{
  "n_experts": 32,
  "d_expert": 160,
  "d_shared_expert": 128,
  "activation": "swiglu",
  "balance_bias": false,
  "router_bias": true,
  "beta1": 0.95,
  "beta2": 0.98,
  "batch_tokens": [32768, 65536],
  "dataset": "wikipedia_en"
}
Below are experts of layer 5 (counted from 0) of a mixture-of-experts language model. Rows are named router (the router's row for the expert), down (a neuron's output weights, with its number) and show model dimensions 40-79. Each number is 128 + 32 x the weight over its row's rms, rounded and kept within 0 to 255. Numbers have three digits each.
Before each expert's rows: a language model's description of what the expert responds to. This comes from a sample of Wikipedia text that the model never trained on.

# expert 13
Numerals, especially small integers and percentage parts, in sports and election tables, coordinates and ISBNs; sometimes spelled numbers like three, one.
router:153121107159104124160127116127172159137117146107149111081152137109127145144109128085143114144117160097172186174105077119
down0:090098120117101120163143122093127153133174126100128112130199176103094120107113110132115119096063168118154153145148125132
down1:153177057132102103108093147108171183114111144147109141051099137151135140108114121096164163095114107146105123107119089149
down2:133072134129151129063135154146162064116097165126072128150125160103178139076101134057113107086103194119062156097120127098
down3:142121170128174117119150174123159173135181107122155137169124139155132161068131144112108089127094146130117125156162106149
down4:116162143098145100086152096092098138161134132085121141114123108188095072156145124126108146141087106183131178156136118101
down5:177116123124136137100166066077073145139145115154092144126142099113129170124146132060212005140144124191165140144063114126
down6:083163129115099076134165128110093130070137206134128165197086163083144140154120089106152121133108120127130127088130115112
down7:178146175096102193175089135109165155178094168164119106057114125114145121125106153123164158164142144045135129124149142147
down8:137115144151117096150157185190100179120126211078118114093122115153131142067076137168113154117076159138100151160091101124
down9:141199148147079153144132077074104143171158147123096143170094135071144101146193108121138124140119146109162106127198083143
down10:129119195156134148118078144165126150219178149102170127089073073165144126086141185148128129108119148180133127170171157123
down11:062136156149093183135119111159127188156178169131112153147112112108114087077102158128092096090147176161071191141152137136
down12:176168138165121087079110136071198121184098095118090123156070188134148145150132172097144099101144108121107147171161125107
down13:192194126116132125122180158147105126119141160099146135119156078255098073124151107180129140103152170120121083189103115153
down14:168186127126119104127137115152110187074129150146089235107148119103093181149161131121135163066162151212080120085159111157
down15:106140169132158156113113133203153147123166150089090143144111121140097197140151111108106155127159111146128167170115122185
down16:122116163156094156109178155117153120126140037093145119161168172108104191090107135161147172157111147109136068110166173105
down17:124110123115110113119134133175121143106150141133054124136173098152100141081158114159199161158065118094137211164166064142
down18:113105143093131167153101131114106085184138121112153173137130154168164132068128089141138066171160139194154171066091092195
down19:109144102150115035105052096164120132119175149123126175078146108109140132118085124076117103106167155128157163096161179116
down20:142111106126152117152141139136142149096175152104086159141095150125093112160161163150138083109107104102110146104214154119
down21:197178055152134227127087128129175186088114133140119139127137124132122091201136123115165116082128151085113176143116118110
down22:166108116076110074107121128155109127146137117115122127113090156146169128119122149141147172101141106102122111127153179126

# expert 17
First tokens after headings, line breaks or sentence ends, such as However, According, They, a year, and markdown table rows.
router:187096098156091123159092138146148157101110151088128115101137095101146132169128109155147117168166168096159197128106096101
down0:077139049180073084140154143122090113115083082141144157137105162137170187048071134127155203101145112181150105158159119181
down1:141141160123119099129129130133114107131094139144142076117093077125098123137137126115138127115113128110166092142100155111
down2:106086148118169138075088176183148099202082130139119156150094135206071117128116164139150140121152142150187142129108156184
down3:172096076117119131114166151118158103182141149094175163119105096115093127141145178076096206108062095120174144115135108165
down4:154146119160198117179139128080107134158057176101071115121140119126155115131133141156155125146122060100169142119124101105
down5:087132126132078184179079061143109110124131131119104163070088119105163093160103176126192128147170141106083112135072158096
down6:126130111056118179133108170130141082090101158084124135103135130125108183119104110136117163140155150119030094124110142148
down7:163194079180140061185085116067135115205124127098149145135096148131124153142082133092130094143100153082130173122156138175
down8:143191170121144189170129134142100101155054086125229119086112086095050159133113206112152105151097088124082165146158061083
down9:093098135137129133076132069129142120048115127134130114112112150092107122123119201104172124117074123198124067130104175109
down10:109181146115147138044114113077102112109173109134123127123133092143164099091100096170190114136112132210130104137163159178
down11:108125164108072103128030127119108081150139139155147130133134121155124135107102152152146163152150068158112152094120166113
down12:189158125140176164107074152166120145162061110122144151125148186191106214104164114132119122174154118068118085115092088133
down13:080059095121096133154081120126186168172127100107144211129110130200096190171128146108120165113131099136133137142134176138
down14:125152129124145163099106131115116140150215123113101147117165156119078111124079062126131132099143145109077159091180118085
down15:115119121103138148189114149121097148148163155156111148129130110107139132132193100098125043100094129163100122174204110154
down16:084151157109111154063113182153164084191112183103122168111162147152094131138083139182163082127131160135140159118173145191
down17:151134137115177201077092134095189115109169137108121156158119086134128123156075053102136136155128101134111096099116175138
down18:141158188085128217140135170192102127105145134200074122148170158150137141112123138136107150114150083128095082111110157185
down19:124071149201127107139115129080128145100087161152070130153141134162139199136137136098170115182090042133107148124167089148
down20:147152099113156124090132162155133164114103178171160106084077149161125172125150148147168140191177073117113118129149126143
down21:131151118141122169112164140095125119129187102140142082103160137120095155161107112110105132157157170100114142080137171214
down22:139125186085162140137182102185109159126155059147107073130170099115103080066111182204076163177164193110119143139156169131

# expert 4
Function words like the, his, their, in, or an opening parenthesis after of, in, to; also table pipes and rank numbers.
router:167087091155116123092122131144151152117102138116170098099162121113158180158109109134140098125128165085187172168099095102
down0:119095206090080107124118158132141144086192075123129155088151119130130105127103103101123131140142124051124118158142095163
down1:150178168049186136109082126120149127112181129201178116121160159173136150130143131154159102139158157133118153126130143146
down2:165123100114143137084152083069070111070082118181140067126069118127097135151126147148140141158168118198036105133125118105
down3:124106095127156148126079137113115143125126139117094160132132139209156158147132114140161103072126114162117083121160185158
down4:096116151154154068073059165121129119124114107123145111161131200114129139121134164115076129169123116160119098111192132095
down5:119113091094113136148173102189123150169080100161139147108133164074126159114117159113157207112159167135120131156097139127
down6:136126111231126131135143166211135158179123085101131088125162160165091140142187172153050128028164125129130138081157142168
down7:172193167080192109121163155093069111150104119107114093098103051160144071102159160170110145161140156147155083159136122134
down8:096128084121112133147121120149141114135138097156133131130155194112132121134159149135146112157153140189095092086077151159
down9:046167145113137109116111177142122119136087151094152119095205073112132127146146113130153125135189147132098119137134141106
down10:166082136089093119141142027146182148191166177098143100151095112119155160142180067141111150138119150170097172144128077141
down11:129109174109148178153142143166160137101132137151108177150105092071158160075147124186120112153115138142150157104109106114
down12:140172085148093158102104108135157137070134126086174191093135118151167153184150130139070109142092189117147148129103155102
down13:125195130144142145112110152142133066101107087149148192209131132106160105105153113056161126121098171193061138108110121188
down14:103152128108115167152159052108104119089183155114135160142150158115183121061119121170085110113154159104187089090095166125
down15:107072055143076148154163151183127123141129108129116146149158123143096114108153152128096196128099135156098123095100147071
down16:159078067158108144112182193150106148142102113141146126124135107090133139122121112109091167161110116082156082129151097082
down17:129106131154101098115160088057098153175071146135119120097200086129074142094146139105102120158157141079163171152127113113
down18:121104125097110133062163121114119129112155121154159125099112146124134078083141115100142169095137106154154174099143151162
down19:152149150083113114140181150154174140153173154175083098035176062125134152142114081122114152132129085113131123137151138121
down20:120111149137077110139067182134160165129129134111163054127106153071126108168151169182120069150142114097136107121135089155
down21:088161125170080241156078085138151088155131131154141128159190123145101126072144168157100133127158082143167109093162076131
down22:151140141156153155132111065133202130130086198105108120106107139153089148119157152142079102102126103063145129113091093110

# expert 10
Mixed function words like the, The, and, of after commas or pipes, election-table pipe separators, and word-final pieces of surnames like Kaufman.
router:161082093150121127095125136140160156102094140115169103097168121120151182159116122124146092131127168092173166168102101107
down0:153053168100142140127137096144136107126112124144110133142140088155151041140080102145145131129134140173159144112105147150
down1:058108156109089153173198129111101136142172114142150055135139105125168121098129116110105085110183133106116135127176172065
down2:106079115099139173156153130145080136088099110048086117098107179122121111120136156105073151157103111119086062152134102130
down3:150099171113139135155142097163077113166135122190100139133090118110125133105185149100092157154121124095134109154103150141
down4:043127084130048066105130166192135132171096124095126138157085108092113159110125108116123167122096142130148118132107123103
down5:126221106093115107059082091074149135135172147124102192166137131190149201113160146121170127089132121159126135182075090088
down6:099146145140093115131165108104100158155121078097117127129117201123143099192178165154192146121102192096124119093121108065
down7:125136127155152110128122131107138127197146128117129192098134138132124108123162143154083117135142152091107177140103077097
down8:129127129134164082109138165124142150146121110135150088154072111127133074059159077135074149126110081141137105054151152184
down9:097122160178113102124174121143178152126145174150133124103119110058106208115107102137107117169142123106127158097044153139
down10:111111165083123150140150130069122178153144110098125156179100109182089091191114183092107147166146140161102148089124163115
down11:086155116097099169145115144144099145124105149093136155132133077177102163133081145136161121154170090162164119115117158142
down12:123108183140108131080133060096191170094118111114084140138144113079091104134111149133123170089124140128126127090118135084
down13:113089124201169122161119158102145150216160115117110149143155195113065154205105134125103122079114130101108190104153138122
down14:119109113202105133146137101148071209101115127093107163093105094161134111148163126109119133135171123177134075126086102127
down15:166131118104131121160086179084104111107144094201046112148163105125180148141109174097122152119140182105088158124091106080
down16:057167120176084084151139149137070088145101104162093150195083122110127123184104126132095131156172124098084146184136132145
down17:105071076094174118138126134119124109079150118127155120138137122133085083113093140146081062141097151112083119137150154118
down18:097139110161134139066131130082139138119102147097100143191118130155125173137071115125175162093126115121183119127127103133
down19:137122064080127137141149101147079131143108097107132128148136149072163084138092111123084174073157135126083104158123139138
down20:149132096146165137044168142123132118132164096160167123113111153127172084136147087132054103121153140065202106109132164111
down21:142119129144167115130185116129153092146146121153091164111101116159099099106143094123083137106090092119196109122105110086
down22:098113160163129200153085132133138117124110111136168130108120099083177153132100072146108131148141131146130181066092106102

# expert 30
Opening parentheses and quotation marks after a name or title, plus paragraph line breaks before section headings or new text.
router:175116127143114111168089128122135180132124147047165129107168084087096144160107112107147078108178166116153130128084079111
down0:109124125211174104116083134150144138101181148157098130112158113108119095142136132139136105113089169117118029216104158140
down1:094031126148116120134115105150097157151162117127088144127123082103153159116094151119095166149104151134111135159140095127
down2:163121147141138108111151100108061151154170187096173123128143190092156186155124126151118151171121044150129156155117144129
down3:172131126112147104122127111141152172088133126124143087156165160148149131156171161117096176134113125128133178104100145101
down4:054202134054131120106104171116136117137167091168086150171100136115099123127129119155145178127162150052105089135165116144
down5:167039152145174119122163094176098121131123148136099180131158164070129161173147136091140127100120167153119118088128089145
down6:178183092104090141138114131108180073123087104171184059116119165131129171151118068138078107135042101152104109133126100129
down7:124138134103106115132136141108135136118137131176095158134114097164122143098077120142125114087172136101139121114034141101
down8:134114104209154139137105070098109173160133115119162132127138125154155088103134120117093128105111168208091120120155128117
down9:130191069162137196159067105193155102117148105139145151138181091171141128147124134151128124100126159100150129108111166147
down10:158156147108136140082156101094136139098139136132105095108116108151154103137199142122089129089106116098159115104159106161
down11:128085121129143113142164115126105074143086087210169160124123167111172181096153114140125126167069079114181100180191159144
down12:127058134098152174124109129173103104096145075125056158118147100167146153176130196119099143141173150172134148145140128129
down13:052158113093123100095140077114097107144110142134195062142096178134122139117128129071186137143144101146087064086168129100
down14:153173129116086120059130151114121112132118141128182139120152113042041126155147137127202160144144156123108150145153062111
down15:163068147170152096080083156134131144139204145141078102130141097154100153175137173086162110101197122193137146169179134097
down16:139098131069166107068121098126073134114121147124122101130094203135122083157066158131126145137151085126110110121197121131
down17:121126152181181143122120161142052130113075137120153110155180149129181100106072133126132162130119152110104151140185131137
down18:121105123123130163135120202100118101136164114136134098119104128156128172101146087153131103169140067101133137114084097104
down19:117092180094151117133129130100146106175212091139112089100084164145152170095163111083158088054122110185135119159099119105
down20:197148134188087192094120116134134138110090112168138146150048128128163100081127126103173118106111166098168168167125147163
down21:127151123189169143147125163139123101097089152123066121125160054119053118127111117121136137119127099060147114147113128100
down22:157089130088181139100085148135125116121145170081145078128134070133105138116145135110118209047158144088166129088100111077

# expert 29
Conjunctions, relative pronouns and adverbs joining clauses, such as and, that, which, but, who, nevertheless, later, clearly.
router:138088102142130163102116132124143208114101176127150129112109107114095133132104114160159122120125179109132149117116105099
down0:089132125127183150122119171167137116117111136105137032102137122061154095127187199145126085079128061095119145081138131166
down1:152127131142136132157120152145146136138059094120137103148174204155133134163139113126118115110185160150135129133118147129
down2:090117092125131078135151185120148175154177160102050157126076166105161072058112130106109203130109110096134133088046099108
down3:103098108164142096185139082170169152143133154155142088131150114114029164106190184103149132065108091153150146168146126108
down4:103102117128128217146092181196170098137137105113120131160126168103112116136128172150094102110111138208136077203126099115
down5:086140124150131139124135120073165121108139068125189151131144140058089123127102164127084112157190097134139152064222180165
down6:135119068113127150097167155075132124124117131135096161133159179120104125112176127191135107122177144189128123194130095124
down7:189076147124166167158135065097112085143107140128172154149149128140078143130133154195136084115117117085094105115106180095
down8:218071138126131072121146136091161213094086146154139133107083129146143141125162158126127077134105131186093127114097151119
down9:171179121112150113169201134101163168049112099196132115108127155117062133107142121136155119131141156181139164086193157129
down10:193123146153109107125199168127105133148142131131122077187108125108148133120155131099099150148074150170205133132097103151
down11:100104163118144120099078100062099152166163148138113205066155116049132104124102083144165136121147149081120139157110072177
down12:169173137153116122173116129144134185136159186148140073095188124123082117126147173134148157108106103187160128147129129184
down13:169080140142117143094174081111132178126068058126171107085150155136143168175166159047126074110113104129085156160188158168
down14:133152082109130135164138199104085158139163115136138097162100088104163182190144084161147098164098192141120161126138090173
down15:217130141093202181126115106195081130155113127084095150117160095163131177101099194145138089052187155163140176127091111128
down16:115134128137131129126131115177137075138149120117182086140114125100120133157119097131104120092111076107105154168208137154
down17:118121128133150140139099111139168089127064099127086147150116137173133118093152079123070160141088149087134137136069172142
down18:077113127118074137077139107113129140118094076088082138124129115136094099104116095136169102202172090139129196084160088081
down19:132092148101155119098134166112156212143119140167099106081104146105121082142112158128134186086096158120127125151147120115
down20:208142096137155158173148060163149130145103128143127137132163175087110158001142101092132154117153148154058096087099073088
down21:100072112073130127127132100109133137058174139135131156134162124075138039144108141157106199118158097162107112106096116160
down22:091163142168117134050126165128153064143139185130143154166134132131102111162097127148096075076090100104112079152103123144